{"d_expert": 64, "router_score": "softmax", "normalize_top_k": true, "balance_bias": false, "router_z_loss": 0.0001, "n_head": 4, "positions": "rope", "qk_norm": false, "tie_embeddings": true, "decay_fraction": 0.687, "batch_tokens": 131072, "steps": 4278}
Below are experts of layer 2 (counted from 0) of a mixture-of-experts language model. Rows are named router (the router's row for the expert), gate (a neuron's input weights, with its number), up (a neuron's input weights, with its number) and show model dimensions 0-255. Each number is 128 + 32 x the weight over its row's rms, rounded and kept within 0 to 255. Numbers have three digits each.
After each expert's rows: a language model's description of what the expert responds to; "mostly gets" lists some tokens that are sent to it at least half of the time. This comes from a sample of Wikipedia text that the model never trained on.

# expert 43
router:125094170162166153104134114177072146175175101170142081061136061128148184191087171142122140098157140078122175096131192088111140151098160153100069097089096177084136153174075132114157122114143158131183131157085107081118083077145101125149141078113087129125158179127165112129137124094185095126118158135122123090107158136119178161087106113164139119090147143150131098133186143145158155112126100118087141138115108137150125119146092086156136122090194110168129101140090152191106150161104132092129131077107129151107121102105146140182095061083125136173108128137096108106102088137162104047158125152141194055153136155151122095143119157158137087127130193140089136142146119109085172166055116088120078144123083101146100130121116124114255082158106159070176107128092121146142107126132114
gate1:178099097157116090124117134112099147152186151128161114173100067117161210141173153157143113129137123089118119082104168097108155142116138154078104110155124080101112141095108135162150131136150070104128073119077194126120096194127077112133125149144124115086158116142157122140100160233111113134086107071146118165135163119157119153131151135165139069160148173065084152069183119156147112098123118168094147145150101165144139155050105133147096120111075082119153150120157136157171119133109129108134181115097077122095130138104126158146158145142147049180055093178156147135122133131144103118192162154119146111128113059155140085217145140077181156075108204148138093076114142126107165103127100147086155124148113122113121111124162070163074100109130106158127062134052161137138128074096126
up1:118155118066126121136107117129194159101135095157141148114154245165160123081148166121139228147137182148130133179145083078153122168185129146120172092170107114181147142140191070088136092107111100126159157157204080189090143136113097156146121063143184086130143131098122088133111181155116134124147125153135146139185119145168114135138107128127102184136097065110142146111111115147112144064104135153095183100128134128111128124131151187122126127125067108094131113123128123102122108105150120174146134174106082090150147095141051185095140141153128172141112136099122133138104150104102148118144111195078114042145132134111100163099165124118099193169143081181176099115115131178164172108151146176151098129150159145119170160102062155098127160133124132167162137113139142175081193074093146
It responds to: Opening syllables of South Asian, Slavic and Middle Eastern names after spaces or pipes, such as Kh, Kar, Bh, plus == section headers.
mostly gets: "==", " Kh", " Kar", " Sa", " Dev", " Bh"

# expert 42
router:201085103111119073060092161178100152144178142148090089132121089094100146159107121132143131124191122020083125099147154083122188135145164187088102094095140169118146071169133131099134139126158115150163110200116123142086050073130086139140133091132102171123116105129122133122192119103118149145065148138121118108133111115149138143112114087153105133122130132148172129127155108155078140109113064096064182123162126148135145125120097089161178191147149145102121122120137135192103167094127171173164111135129153220118138117065132123157117123111143141158106183100093080102092145129111073085135127158110189098155152167157128072143144164145137101109059157187133107157100139132126139155107143143093131069190105042113123150133137125104181094121124178102209098150125155142153108113094120
gate9:116125152135137126191101083126116134188167122131106121071056128147147112118095173167143112120089120161185149099116087134099101084143116065130129194105093079113081119121167115124124120129117125133074165141057058094151106118204138150182127114084172126111104134187101122138121160100148123133175149141110123088173090126080163126086095112105074140132156143130115122125176149035152017117142128134169122155114116106168107110164033104141123042123123120156152110117137101151159085114168127068091100133153043100141139163156124204135098124093188116130092069128132237097128126137155150175133131189147138129113072132090091153100139100133100102049121178123128114103133127155090142115100154094121136131114126105134081139146132125118130140100139145132138131103100148127143063112150142
up9:134074121155125168142090155107107094172108118148105116105160141111071096107110139121088091146163096117145153065053101146105145165132096124107095092123136156129139102140046169134130131163131112172193125120129108156126082108182156175119105090171118182119182199170089081119170138115130107147117107118095147083122158104096164120065114106136157107120140096194153127117135130089143111163139156135147146137108105101141108151105096083155139130195119112110169191101102148170067109076128080099120145122152097106216185079118131104163134119129115152136106188147134195099176141082089140146060075145074127138108129184169025137118163076107171108194113206128146138120061128178127061127140128152125123059115106108119118153129125124089140106172121146123137097098109085168111148098139107
It responds to: Decimal points, parentheses and linking words in demographic and election statistics, such as living with them, householder and, 61.54%.
mostly gets: " JPL", "%", " population", " −", " average", "%;"

# expert 19
router:134121127121064100109113173194167182175168131144162084123128144125162122112194183162052128115117138109122154139150208122140176150115164112165188117123086149118113116197088114106187118097099101159094112174124141109142133090154133070186181110102087094154086102138158188102174106119166082148159038110100094062125131118095111149129143146161067142143147113134149136107096128147101136102110115131057155083157106134157111101141088105121165176127173137138057116142162143195138176111162150127140112082090119155115112151116138097168160075078089111159111134149095129095115088119184068094148165154148178060163129123133121123116165171134098161168095135130145126110165122147061142133115158129089125170140154099129156121180112118171219156075160153132146079160119126110102120125096090
gate0:134148137191118112104109147170121144120111127160123090125105078113120117098156144111119181157126148114207114097133140125149109131103136091129148117158169168154076169157199168111128115146111079098123127167137090170173108105112127081207148126154051126085141140142131095116193130118144125154137112099090174083171173132112129099152111110152083106101152211109193104119140159105191090148151197175127158111050173131159059129103137099136104142125145171146130130132165087141147122092143175074125066130145162144191126150141171065137143195113103079131104136191171124151101124174136146079097150194147123116126106130109122105188083114161154099170139184158140107120138169154078126092168191145075091123166093156053123116140121153129096109098092114110138112152182128159112087163185164
up0:094142137110109088143123078097192155128207159133137120099068157130118093123168108127091171137124130153141119196200154211115137169086180125125139156141104171107087154138119107118179149181134115121104067131129123136137151138117124163190180155144093145123142170130153112178140136090111131160109103080092124152140105137145152153141095138132141161112093160161132118123122112098157125078080137132102131116118086092120112099113212130146079170171057119145179135106124068174155095127124124117122113123151130120104135134122073045101157146129159124091066160169163145151101177094169108035146193145156117077106114131075146162157074092123126126157096135161119129124119132151094127140142199186151033153112096086076119069127102134112149085071178075167105095148138123124205140140150138
It responds to: Main past-tense verbs after a subject, mostly in biographies and histories, such as played, served, began, became, won, announced.
mostly gets: " played", " began", " served", " announced", " became", " signed"

# expert 50
router:156131146139113087095049137139128145192168112130146060109124156113141110170135183212080119155175093101134136172121154080136164127198176132154144125155095174125084112156088113129176167117083118164142115182108125109091071098146095111103152113091100149162081115163180186117153144148189098118127100118134085100156133116104066146149169135173097142119114129146143107131181091152072144128123119082122157149159130142135109138115078125149184144074138104133122106186088169177166153146176134104144092091114115145177161136085166181192120108079117144144101093151088088180085108129129121091160143184129173070206142118130100125092156166118107125124077132125202169154151179144039147143086127107106084138170101092112101117137132116127185175067162159129137136156149180120137132110127143
gate0:099113112126114174106107099187156111154139159111101142157112163187131099106131076136158169138124147166104155124076156163099128136172131109138147059044138051162100136108120172091099136157105095146103092144109025117071077152141128148125172134138183155150096074142168107127083071129117120111133145124165163104114123143158151109176162190186071069065179126150142068138121105135117163161113130125110173151124109053164101164180117137185151161142147103114186144158080135110143101146174146150151078100161138163166144146128072128149143098118107105101125130119135146119151203092126158159116130113180064122119154114136101134105197159087104142116066131129152173065102166165089144109096156114128116149109126124189118085117101154114088143127054154150116171138101153143102090112195093
up0:117176103170145159126124117134110091148133153113124139124099068140175151121103192031158131150125079096088146153123123183134148108118078178103132011156110158113143085150109142174128124085103042122179140137097177132151139098065125145102139108090091133122115119116177099124137151111130105157109128174110144111114145137071064140160099155100129098133071162130189163078146091090135089097116115182174106044092112097132097095120161134081131089123153113100091110171102152160125140146065078188147150126153108113083154110078088108086128102113113108147093131151071068105156185150160109111133147132145136146128136101156126133144159148151120123171146194128093144133133094111104083126103115143092120141125129102159177105151087142188076069187086096107148147134160038161100108124157178
It responds to: Capital letters and inner pieces of names and places in lists, such as Fenerbahçe, Aberystwyth, Kinard, RSCDS, plus the word there.
mostly gets: "There", " SP", " Chevrolet", " there", " Representatives", " Rangers"

# expert 57
router:147089135151099130082126132150129171158134161130082083050151097150124131157145152125109169098155156041128160097117163111091187131075174136148075089142089138114117075180118173136156129160134149148172141165130137136078156049088081151140133066121116103128103110120126122106179147074161140152083131156114082074137102095135133162153145130155113131128101136129145139150148098158129162138089142104140116042164120077196132157086094118128168111145136095131158095122108160198065154086141180152122111103147103186129090168086183117163116111059109131204130172086081100105119153121128136104107127179094167093147146173172097108132110146115127119161067158127063124112132195102129125135117173160090159086118108073151123161132112134134212070137160153086157129175155104162117119161128060
gate1:108117155103148140115139156164073091085161137155154134126138133149080223184141120130114109132134142137108102115179135114155073067126169152134086101077068154136116166090152095136156167093115162139132109175060099172080087104123174084098132078200096169105095139111158127091108058150145079142099179160146139105116140105119207105116153187211103121096146167165084094109133143199153182101102104092114127140149149129139069119153054091109113153143113103109085126124150137106073101137086084113089117119176134138123107092153099138143193074124107121153153130134176113144142147100110161101106117158096156107186093124156122119190093136125131138135066123148127118156158107177128117154140085121107199135083130143161148170196166133161165120163103083138137078128191137158141153095152073
up1:100106098147076142093081128078091107136117087173159135067144086139099169142104120118118132080074150123130133131158085068070071066145128127080131127096088126176157162170165139124118173148146151059157183181116119091133090136129167104127151146147117162074102107158193123132120138147178078112071140134152152143079143134159189146058100146140096069088117115171070120103112110158126162098169098129156106198131152062134084143107107136142166111106113141202192124083136112160073133121113146119167173165162153121132069136194086062140165132144148145128121134112159123079157143071116128095111181109109103138164117019123108138147104111154130120128183133150154105199185108164160163165158127150113131081108125110157126125118133147086129145127071109101156133143142103125123104070158101
It responds to: Digits, units (ft, in, nm, sq) and closing parentheses in measurements and age-at-death lines in infoboxes.
mostly gets: "′", " ft", " sq", " Votes", "sq", " feet"

# expert 28
router:163147125151122100075120150168178140163159097111098088150105104160134104140107136196125140130109093068084146162153178115107181171108091136177132083135096157122139095201096131106164162081102115146094128146128101104145150067106109089165164129130137103174125136121143167162183083116155121120177072098093074107081115135125122164107145145137049141143145123096132099134116077146106137102085107132096115096178051169162143094156084162087124136101157107136173125120106148181102161129179156062146112081094165194153142168094194130186131079078174150130104130133073117156113152127183082082132140164128175095117121171153094103116131145151134167154074156146108184121186112143035142132138131117078116123159143117128140122134095151156203157045121175113139134164136122067155098121133097
gate0:148155140130121114117180068153079120096098082111111176110159105139222185113136155165105173151128146100115155111111137165089155200150155134152132143120073113148126084115173151113137163101156137124133146123102103163118168132161118088131203118101074095066133180156099167153176159085118142101083144119121145167118175167124162141130077105156126084118128167079138079162115121124183150133047109112100100092167127099088203119175131066146157106115115137127122157125163126129106167213119120099155119121100155102100093102141085092160101121141144107144103159134188148105129163108127144109157175147168170212139134074180107108087150108127165204118160129071109129163145109140133119119126111119159138170106138147089177190114133211149169143164076129132112128174095124104181117043109161
up0:112095154220128156090119148066142155144133106138150136116115133089093113133128046112132110140115114142163127121075132130137151078111118118142136095093155129182138126139117098144147134106184099117111161144067118172149107144124125140080047139099153174137057150108108096136111102125134149114132111108127088142105106072136174086133139097111061160122093093147073165148101144155120187092113087100173127147155157172174118157111156142135128124112167148129250144130119112105149124150146168127094108157214147135128074181043115155121173092132138129103052092149137061128091106188154127113089178117110107102180113199072125130086144128139094107160125078082138139158141118131123131151142065151074178037171100093163120099114120087168107106133146137175172139166142163116150135112101083
It responds to: Adverbs and verbs after a subject or auxiliary in biography prose, such as then, now, never, still, currently, worked, appointed.
mostly gets: " then", " now", " again", " returned", " However", " considered"

# expert 47
router:133052139105098137068136152177126147161159122122115085055148116171112177149121157165186173099138077083114162123160144108119172169140158110147139101097110122112130136156124188058176173144103148150126095159103151143132108086115072142148159113113158132152066123150123164084157117155192075144109098098110079101094098092090134127147143099128092147118150172108153112125129150125113150079134129158128171061122090112177114155143065150152179140128180153153166040138160133171138182115154180132150107078126141209130120123111151163161109083082140145108122142105113138110146096130198115105187154185073163072167137150143159102112096155180122118144067158124117123130133232111111137143091219152098121145136122072126156150126136121155204129090168144086152120159137163130163100161125132
gate0:127141105126109132161145144063093102168149153112120115092139040125133103127086113154129111121101061111105144137105148177146121155113153171109133161135172131152066201119123075137115116077133153146171112128108176180097043079131146132124105132154153126130165139085134168153134052141185106135129194116188088103131099140108126125151129110118185204112054138137103151128042129084150136147112168157105109155151125142114139145105121130084109088137117125080072053134115133122140111127147137113186062142113158103128161101085117087155125102112131171149077148138110091157155077110080135173153124151091097097153160076168089124120109134184116114113150172067102164088113097190137111142118129173099151112188133102157151037170103104152107146092085156119114123152170195168094171189114146
up0:091111083083127147135098192130108156137163148148120122140059121095175051055255159105078085084131124119092118144174127069152194137137114158110049177116095126172145167119093151152110114179150124095182086159099095124132199145115160114153109119146111099130123099103137136191161132064111129062125083128137124128202124116110125144119168124167064140148151123110143083159150127164127128163038102141136144123127118111145218082183139132127156121119141145138143129157159098144096169078104091133044106099155122097125154134130151166126149131102094138078126077141080155128065103112125162118134121111147199133141164155126111078151099183117156084106100105169175141178139100149114113118171155142163126162140130142153113161104176179126157159124122157129113102121101147147142127143091144
It responds to: Ordinary nouns, verbs and word stems after the, a or to in running prose, such as use, example, fire, part, killed, inform.
mostly gets: " use", " example", " fire", " develop", " part", " killed"

# expert 12
router:142109127167139095101121169160119182168131149148140097136095095138148099162107170098125141175154115069103177044096164103078158108090169165138157124128078132115132101137096193124120146125106079184157068163130101089129158108156137102166188138120113101164094144111167171149183119112176106116163096130143109072118146122119102146125158150122079118105118153164141125165137071147106089103113142156064099118152074121134123162103111091118135103155167100171109103092139186221078139144116148119148096091124141143129143122056186119167128085071150129116110132117090134139104149154155137116166120191113211098129142147143141093091137221117165145117085136135034113143144131132064149119102162090086088107147158055192112118122106150155213158126183189128153102161136096108152140105123125
gate0:111119167108161176101133081157130161156131195166149068148154114165110153130132120158147088122113080110108128059115115131135105128103134089133143140116156080146136079124092143097140111161169114121123112145059150080123044123132138080154168128120113103125133137127157103110114126120146099139103096114136115130120123145116108147075175107131153102083107233134112145101163128139099122108172137129092152134128162090103048078117145075116172100164148097076125096160180186149117135113128152098086144115147109074102175154152114117150165165100138110089093148075083079185121159094114059134122137088153122095098188125128170169140162158165086116122142087171142166094146116155146152161091174093112167067064137037157139131146126170151141114104112080163132135120083079145167091255141081
up0:070034166118133117142191144114191141139149163064101098130124069123103097084098104076139107152196126040153123125069141148037131142083136055130087135130158111104147164125167174121082158131133085177107103125041136153123117183107111196109118076122119113152132151106138115116188130144117145100127118111146090154074181121139105108120091052120146147130133170123099154114127115150169151171142119105126127169133149157180107099081175108127126123137128103081215117098191181125152133123151118139089148119151124203107153098121128136117149087106179090118074141118097130135102165097111083156142130116115099153131114103119119166102136116124140144122125117138120130044160128121130103155145175085123044111104119104154138109114169164148123111119080133186086120087156092096209093130083142
It responds to: Mid-word pieces of Slavic, Vietnamese, Spanish and French names, plus the leading digit of years or numbers in lists and tables, e.g. Ol-s-zewicz, Du-y.
mostly gets: " Angeles", " Luc", "ić", "Rep", " Diego", " Rep"

# expert 61
router:144126106166120101015086120161155157199172109160075084108126130136102109157130142194098145113142074126061163110136168104116158125119164082152130132139146103103128138200144151046144173068140118139151134155101108113093095056071129095202178130095112177129083128131167165083157091118177138150111060108111127122107129117118132154118132168188077124146150121120170092102145100122132115133113109085124122146170067095106109149141094110146128085103150107134149170111150129178121186146122154100165124110156127156129079178097154145165137092117097102203098094145129148143092085139193114105136128143137147067174160137146141125116094134126103116147073157083160108121110144080124164120080161114064135114087064110138085153098092130158219163116170116123118166133108200128161068122148130
gate0:126111144109150093069106050153160096111123100130139112086158150144160148146087178127120135144097121095130157115086111137163174174058102130154139121155096101153107176129089188137135147161124171127130067116124151099148124120075120132135127086104156136136111112125118160152113124103201138148109124141114098106117186179118126200116155188117170136140119132124160177112076160118107148049116118110139163140082142092108111128083195128125111149109153153142165126111130185168083123209062130057082117136173116111140114111155118139165118098129107066220094113176189153107093068143144107143111157077045110102103188071091133138114110121160181131116134119120128079186115144163096162078111175124125083089122112128106118116097156141150206149152188086092146129094068115098147164065120110
up0:121125116129136122107092131139120083196119105074064173071179109153111109144177099093116124151136100085161115136160095138115111095172114173162118111134139179037092103166155136081152169125145120161139108164136181087145111104090125122192153126138113136177137109146116116047129136168139109151101114097108101140130143161078142100150150170161164174151150144182149159146130095144079165135139121105147164085176154159154127105141119184078110093126096196144168174125186152107163128160110067081168136081158092176111169179132148064080072125151134132134129154097123108139056114140111175139120187174167096154158125120086102134182126086169120101145116168103109124103097126202095159162124131181160159109117123078114096109197142178118095186102135157084113195103118086115155172170098128
It responds to: Ordinal and superlative words after the, his or The, such as first, second, most, largest, Best, own, and capitalized initial letters.
mostly gets: " Best", " most", " first", " largest", " own", " fifth"

# expert 34
router:131064101092093070102095154189114171147174104150137068149108038163051123136119163167154184116187095090103121116157171124086182096090166111176140130087131088086136108184092149105170129119080115143125139186104147083138113063089129084176176132118123124126082108137146183088183123119155072130144079089135097090151082129091166162134143098165092147111157174124169113137122118140082120119080088102095163084117084117135104144075128112150134111114146150129127116170142155165113163140173196087153094115087108228135114130086138136175109066109139127153109113090090107086134119152160124140130114144095192082142105134166163087119115204106149111116093103135091119093165163130081149154091104119081077140150113077158151155103140165167156147109140165136142107126177150140137106131101107
gate0:125162106105146142111049114123123148130140075133131093145105111108077067110131157070113232220095099117109083106122125137140124140159139156103041161171119106113117117095151166155112117085154106167134111146155124119150091073093132131171122090165081167125153149146138128137116157153134195152140173148131107142123140146155121187126083134209110099165120099101121055144186135115121089144143101120087094156122155123101153113180152097135117107149107067094152140107117107147146189149156090109130184180105160138172085157090156067112122201131119189131078160123133145143121139098080134136130134144124049151133174131111104151075163105161163123126134134093132162055113107195121115117143093117146183069160155103123141167073080144103153175158154142135212120177080092092130133116134163
up0:126147157154161142173127130132127095113169146169116136140122114119117188153097080169130089109106155122147128165067156135177121141141119082139168187138122102164121094173136108156176137148138110128098069124071122084125149121115179141114098102154095162158144115108147116113094091126101147134142193125134135146121084139139112118159121181153118124141104123099122135119109132099175143130091099095099090147129092255151108085032117093098099105108135153131145239134126186079099138125134127139146131103176108103128125135123108094134107082115076107126173078209141124118088119085137129171142165141097208106159140138136106156173064141120086126105130102154110138095116123082140165124133140096119111126025144167099139052157127117125117100148079113107059092157133139118133063142163133
It responds to: The word the, and sentence-opening prepositions or conjunctions such as On, When, However, After, According, If, upon.
mostly gets: "The", "On", " the", " on", " However", " After"

# expert 44
router:170114141169164129127129143162114107175123133102129095111146077109120191135127157186115189068145099081117198080134156113141152132124145187166125130129108119159124108162071150131151157124147086120172108182094138090101092075115108072114121105091089114160128145159134150169184138098183095182124148153146054101071151134100138129163142081145065105133136140113113162127100112152082154161124128089091120104157050130166136160140082132077127124141208128113117106086090170175098151123161166074118149156110140180121134118102129090163133072087146104126120153139073166107119161105112109095171129193141197109214129170160127107134133144128134123104123136107073132157133160120090172156067146133108115097160132047211154173116116099116217135100124181147122139085138087082140129095123089
gate0:080115142158140102116070135152208074172117072139057145120132092093138115109072164081187187130160157085138110105086148114069126123105117138092106121147115078124140111159133188164164171173140122163128113093186090119137138115122166146136130100098108185126081165084115129142136160174145201141138081072158166074167149109142092184114115048112130186110114091120176151098110158142131115105128141138048111062120116129188092144133116129137134094153159088142133105157158169203148122129147102131168140113126128161115125076064132146122153097093132070183119097117071076101147113168105075164121142131114128144090122180128203100146213085132134180145129114162122111137115155142120164095106123119137146127149082131178160107137055125191134097132107158147150143102108154149124097128140068
up0:119064157130149152146097121182131138086127181165102125118115132166092167128120123162135175144153102140111133048177139152105168160115095136075118103150143138143088113139112120144126108102105112160142144087091157133094096085084079100165192162138117143127114069101148172079106110155169154165147137075054134134110074150173137099114091156126102149116131158203161108113132188140107185184120129076096219110081192105048157145109066107122143111064136142141173134108125149032134139106152133138124082070134102130131109091093115122145113079222109161097121153075092117126203152125120148102127111127127094109087137138117132103135149130149200110106120191126170127137108177093137170114134049121122165095088134112087087116122155124165101151138112105157161155122169094145116138149183090
It responds to: Final pieces of words and names, often proper nouns, such as Ben-Gurion, Qur-an, Rivals.com, Chilvers, Argued, plus War, Date, September.
mostly gets: " War", "ion", "ign", " Date", "ism", " Pennsylvania"

# expert 10
router:126108108091144088089129128133122134179147148153138101118124119123145173142131178138079122128177118099116159108116124100132142114155164139159120100133081095053072104116094130121168132135119139109158075202092166115119127030152121113179166080149128139153106112166141175142152116101155157159073110102146072102110126140095149130102138129136129152157114129143106126138136059195096179134133109074071127068125129111171130152147146083160166122101132132140129120170133128165091163087139180136172125120152122171111132096095122113181136065078119067132135111124088156087096113141114116152163120192119169084144160128104135113134199201126149108084127133105205158106139224131101140170084166102095119183177089057183128096107176145124183116159120205171138108103097141155167115141103030
gate1:105110145100106157124111187129104088062190174171157123053146137175077132084136149141127118128125080107129161161119129156182123120162150126130121148096167154153143121127139097117176078092158121094116079148095095156134095121141166123112171111161118178120146083146197097174131094143116032100127147150132152159134173125106138095107145161160096077128140106173150138109091124072164110083103161148135105140158076139159127095139092217175115190124148091101136123202048137116199117157140103076154146115141167143067150100114168078134104124095111112088100093127121192083150104156142164133095123119144135134110103071197079126109148177118068112146116208133108156113108132151128158111087093128167167184068142140139106134117124139122090088077168162105097119105134122103129119181087063
up1:106090159169152127156098122094116113115158097146138063142124129127115096057150095104099097187124019141133082192079128129122118105098115086099113139122102166097125128121133080078153132141188119100154097140129157146125170162171125134071113091160112167180127103100141124141126102174094104082048123153114083139179143153136134140110203117116121144171139106202084125065128136127206108126128098139115109089131161153175159172134160156180128158126128131080167135154145153093158152045150132143143142148166131116145190039182159120106077162106102123112091162139123116131089160144086131108191142128165102124148113045107090099167119122172109056113165145142154133143135124149105118157149104119111094126150132066106141080089138089093132082071158145082137083149124189140132113145067162
It responds to: Column headers and word endings in sports or statistics tables (Apps, Pts, Goals, %), plus the space or numeral after number, War, Heat.
mostly gets: "|---|---|---|---|---|---|", " Apps", " Pts", " Notes", " %", "ings"

# expert 14
router:123102144109128120116094176151081133176124153138176062099141106137157208142159168144144134075159131087080211116141145113139175148150155160182137120120077134141131174134086132108159132150167138151139127178102161173091102062157122099141169114110094156129056148143126171140159080132168129140105120121156096079100115164104142128100167123135102130113139167107107095103140051156113115178123128096096112109162117114156107127145073076113155137150147102138108078182196187189088168109151120126119086126165153158122138126107113118228161061053153118107130098115075119122109110099124088131128110135104185067200115123144128076117154162131133100119091126139193106115111128108071128190079173100037112118165115026159132123135131145114173133098148137113120072118152150102113118135130098
gate1:105083118130190063096127139161157102206106163091080112072097097141159179128160159118167148175116088095086124103149192152125135130129113129086112080037103092135137094101150160178165174129151134200111134123134131147102104129142103169140151089120073099144118124162114103111119113125151175136102142139181151110116101129122166095202054191144100102134123145125122125119156162080115163091128109068160153105193088206053105100095098083095145133148134169138174151122158141127173124143120122111167174134124135152086110143096114102090160140139184119145129101105182107113115187157165118169146133121065112164152143154172171129135147146175135152107140138087175098062154167160106095176140167141168133044131137172128112165161110131140167127168098134131120205131168078126139110093166153
up1:064161124148094081080113130164120173063171181142131112073109222214160129147162136111116166122086077111102122145105100134164118150108125093154152141117116155123137127125137094087177138145123117133124078123157189129150167101092111153157131126134124152093181122147136082124120164150095094138112137146135170111123141126124125083150104104121122123141144115076152081102141162087064081105108096110119137126093090039107064116155109084152093178132149099151061132150151108158124102090136116122073065098177144116128102130158097184123107178115075147151147157170161141109128081205190127092173188160138133076138106101101128096094102141071086080139097181124135050138156130093139130095148144187126076059111092146107168149150124124129131109094200076106122118087176137143137100091103169
It responds to: Commas after names, places and nouns before and, which, who, as in Ward Bond, Yeovil, Somerset; also final pieces of surnames like Camm-ock.
mostly gets: ",", "ton", "k", "zer", "ter", "man"

# expert 22
router:116152128151138098091117162130079113168150146156180042086110134143141177162147177162095127105192086113086140144142133097165153124151185155184132126115067170123148153143128104075147137160125098154171142187106138136072099071116127069116185100089119135154091116178141161113195119146166108142113135157174064109139138118153145173113151173146094130116115120140092067133083084147101164113143084089045126124184115118141097142138112100141142144113159076098072118140138142177066172125156124136114071144124136126116143118066125148176136089076080109174107122143086157138114094099137086141132141134131173085188142131168121106144184151100107125144075147131196128126127184147067127141072087082080127152149090054147132119141136120108221108129150152135133101110167179092166145065119143
gate0:099104116110144111092130145130023133156121162122140132163087149158120130144105137206152121093133180124152152115110142103178111105136198097104193117133141146108132145080094166129140157138175142169143152196131155170061105109133122118096131118088123106096129154181164072031153166180147140144089162148130142142144120127128155106023150134154151155077109154180083135153119111195109159078114089131123100111104093100163113106151143079079135164136158088116160087129128117150089168102162049139149204157104134086212112096173123165138127114163097119167113179123114145153148138151166118119047128093111087168131116143121109136125100079050163143193111181155135119167129138115167162140136084110091173162129146124160117098093135070126116072155151141151106137104105088146143133098159149
up0:173161116161142119140111081146147130186131099182092130127217133149166163115067156114052127105116173093057113097114139123118140085105133156070070067119126151107125153106190182119129112137126162098126116110071101113136146068148129115144095078167112151086162114109099157101085163141097108137090181155164164055171169180128115142119113141157106153113139143146166156138176081188137148130100136142119127126151087110138104182162127105121126113093104148104106095119103120151139131127131124112132214183152141096103075172143162134114070205110111080138111080144078143167108131176142151137137104139154142083173124145094128101165125130101103193160096152142137122194111130097158143163134034109096131150052182124169190131106128103066163169148117172133166128102090174125114180091139110
It responds to: Word-final pieces forming people or group nouns and places: -ers, -ist, -ian, -man, -shire, -weight, plus medal and medalist.
mostly gets: "weight", "shire", "ers", " medal", " medalist", "ists"

# expert 54
router:142093165142141086059137098164141168173202174146098113072157114158089155173127177173101203118166112119080173136107205115091178146124180085148155115113123162103131146201118153078174183081112121113144156185127135104043131085110082114128182086085081129132076101117144172129143118122202047122122131124139127074068102125109134134144181166128088098127195133112138125122185090162120136127129113157101127115157100107154093116143109137162148146111139110163182134144107155194120152086119112118150129088121108166137106135094141129165127107093127169145110129113110167065116104075163109116156140155149163073230136150148166105105123186125126126140075167109128116115090168119109185138140165153110122155107129066156118140166094151154167184108163143135119144149151142176133071109124137
gate0:207127181176133111182109135163126086106140158105101146145148126139081096146097101100125154085128079127153188156086165124110134144145128100121164144128156151142176162128091149167078143194127094193133075120148118083146149136201070181112087109095146143158102088109177150127077101131144108171103162133118167100122131107127090104130162115109137099115187134154138136140129172149124109139138135193096121092130133158191082165100096157119082084109130102161084066096098084184102119150106116117112092173177111160156175034145169164115137177114093112051155100113111146198091106095111102128139197148083139163098168166143134141128123170179066167120141166198146146135159138134134179119129141134097159138042194138096138097149169138146118128098084155146115142140173126151153094114167110
up0:103086106079182122157091133167138168116112140095132127120093159168123073112123146088127145131081122120146183070131166152131115126150123059139091134111158120077161172130130163140098123147093207147116098139135102165082171136129122149103052107118142064116157142145165147106105095192038131096088139113112174103122174091099122109216112110097145116103142130120129123152143194144124102168123160112135105096121087126190118136104098141159122093116183111142060114069139127117118139148107137152148105136165126255119174113157158150169108151114116089132123090135062140130075122141157141196143122144076176128169181142155121079115152165175064092146152147127106161128168146118113151080139116131172094119053164112133092080097181116163109174153155124109115150115125158182149068082136100
It responds to: The third digit of years like 1995, plus first words of titles, awards and people's names in music, film and award lists, e.g. Academy, Eddie.
mostly gets: " Nominated", " Frank", " Art", " Jack", " Te", " Tw"

# expert 48
router:121126085134111120093086146177156152178149128144067093106131147137152154132106151135114186095125146073071156093157184110132181156100154102146131120118098080115170156192109170058137154153146153149171108187157125101123149072113085093168165076098143157104085110115151193141172111167161118135099152140137086106084071125138135159097115123156096161137183135143141132175150101178120128119099107113096170101165086140205139177118118113101131107129133115116104154092128211154095184124151147095146139056126132188118087125064182129184135106106138076169131148145099090107137106123109111156133121181107190119145171158135164078128182180116164162140070150146091126134108204159155107099112170097095145076152113062175121117156121160200194144103085145112136143149130154125126108097153084
gate1:093156097075104112076128120187107125084134143138120109137128098171159169072109147145141132115165094099101142082132082180138144126078107158191092120130179152120134144144126132089112140130117134092145102073129162118151119068123072129110115109135085155153085102161142180117140049141093108195100146130147177093076082066177154115116107100133129165081118162159144165133159163108165144096176130079130139148139086107100138138086148067148155130144104153110130132111132166164102129123168107163165162124144163154102098126094096091148220131177106138202108124116148195161116124068173134135152174125130125101114116183130170111155144155162209211072113132116133065200079200131125156089152172165108170151149116140130138101106190162153149115118180091115103122169119134108129098078186109
up1:104136127152158136152095176158168105162132114122115134144130187122109090120118111115151112155173134070163168092114184182142118157121101109112104118094118110158118083095167135098093142082129168197148110126133116158180112125147109162138147091151204140136095116142121189121110053148071150139095118128162136102126121128167180118101079119115134189136108219118134156170135130122177117099150116125149138108147135143112108179105139176105088124127104161012102120109148098111130169115188115135187110158117090093060072131096084140076171108145131119116060121140095166155155131178118133105202124143129061105179132166130114113224145145216106156109090151132131096124131184171133109158161134122144071115133162139153120066128108153097143105140154099126081106116178172153151128195178177
It responds to: The second digit of scores, dates, years and statistics in sports and results tables, e.g. 3-1 in W 31–0, 2-0-07.
mostly gets: "FL", "BR", "FA", "CC", "BS", "TC"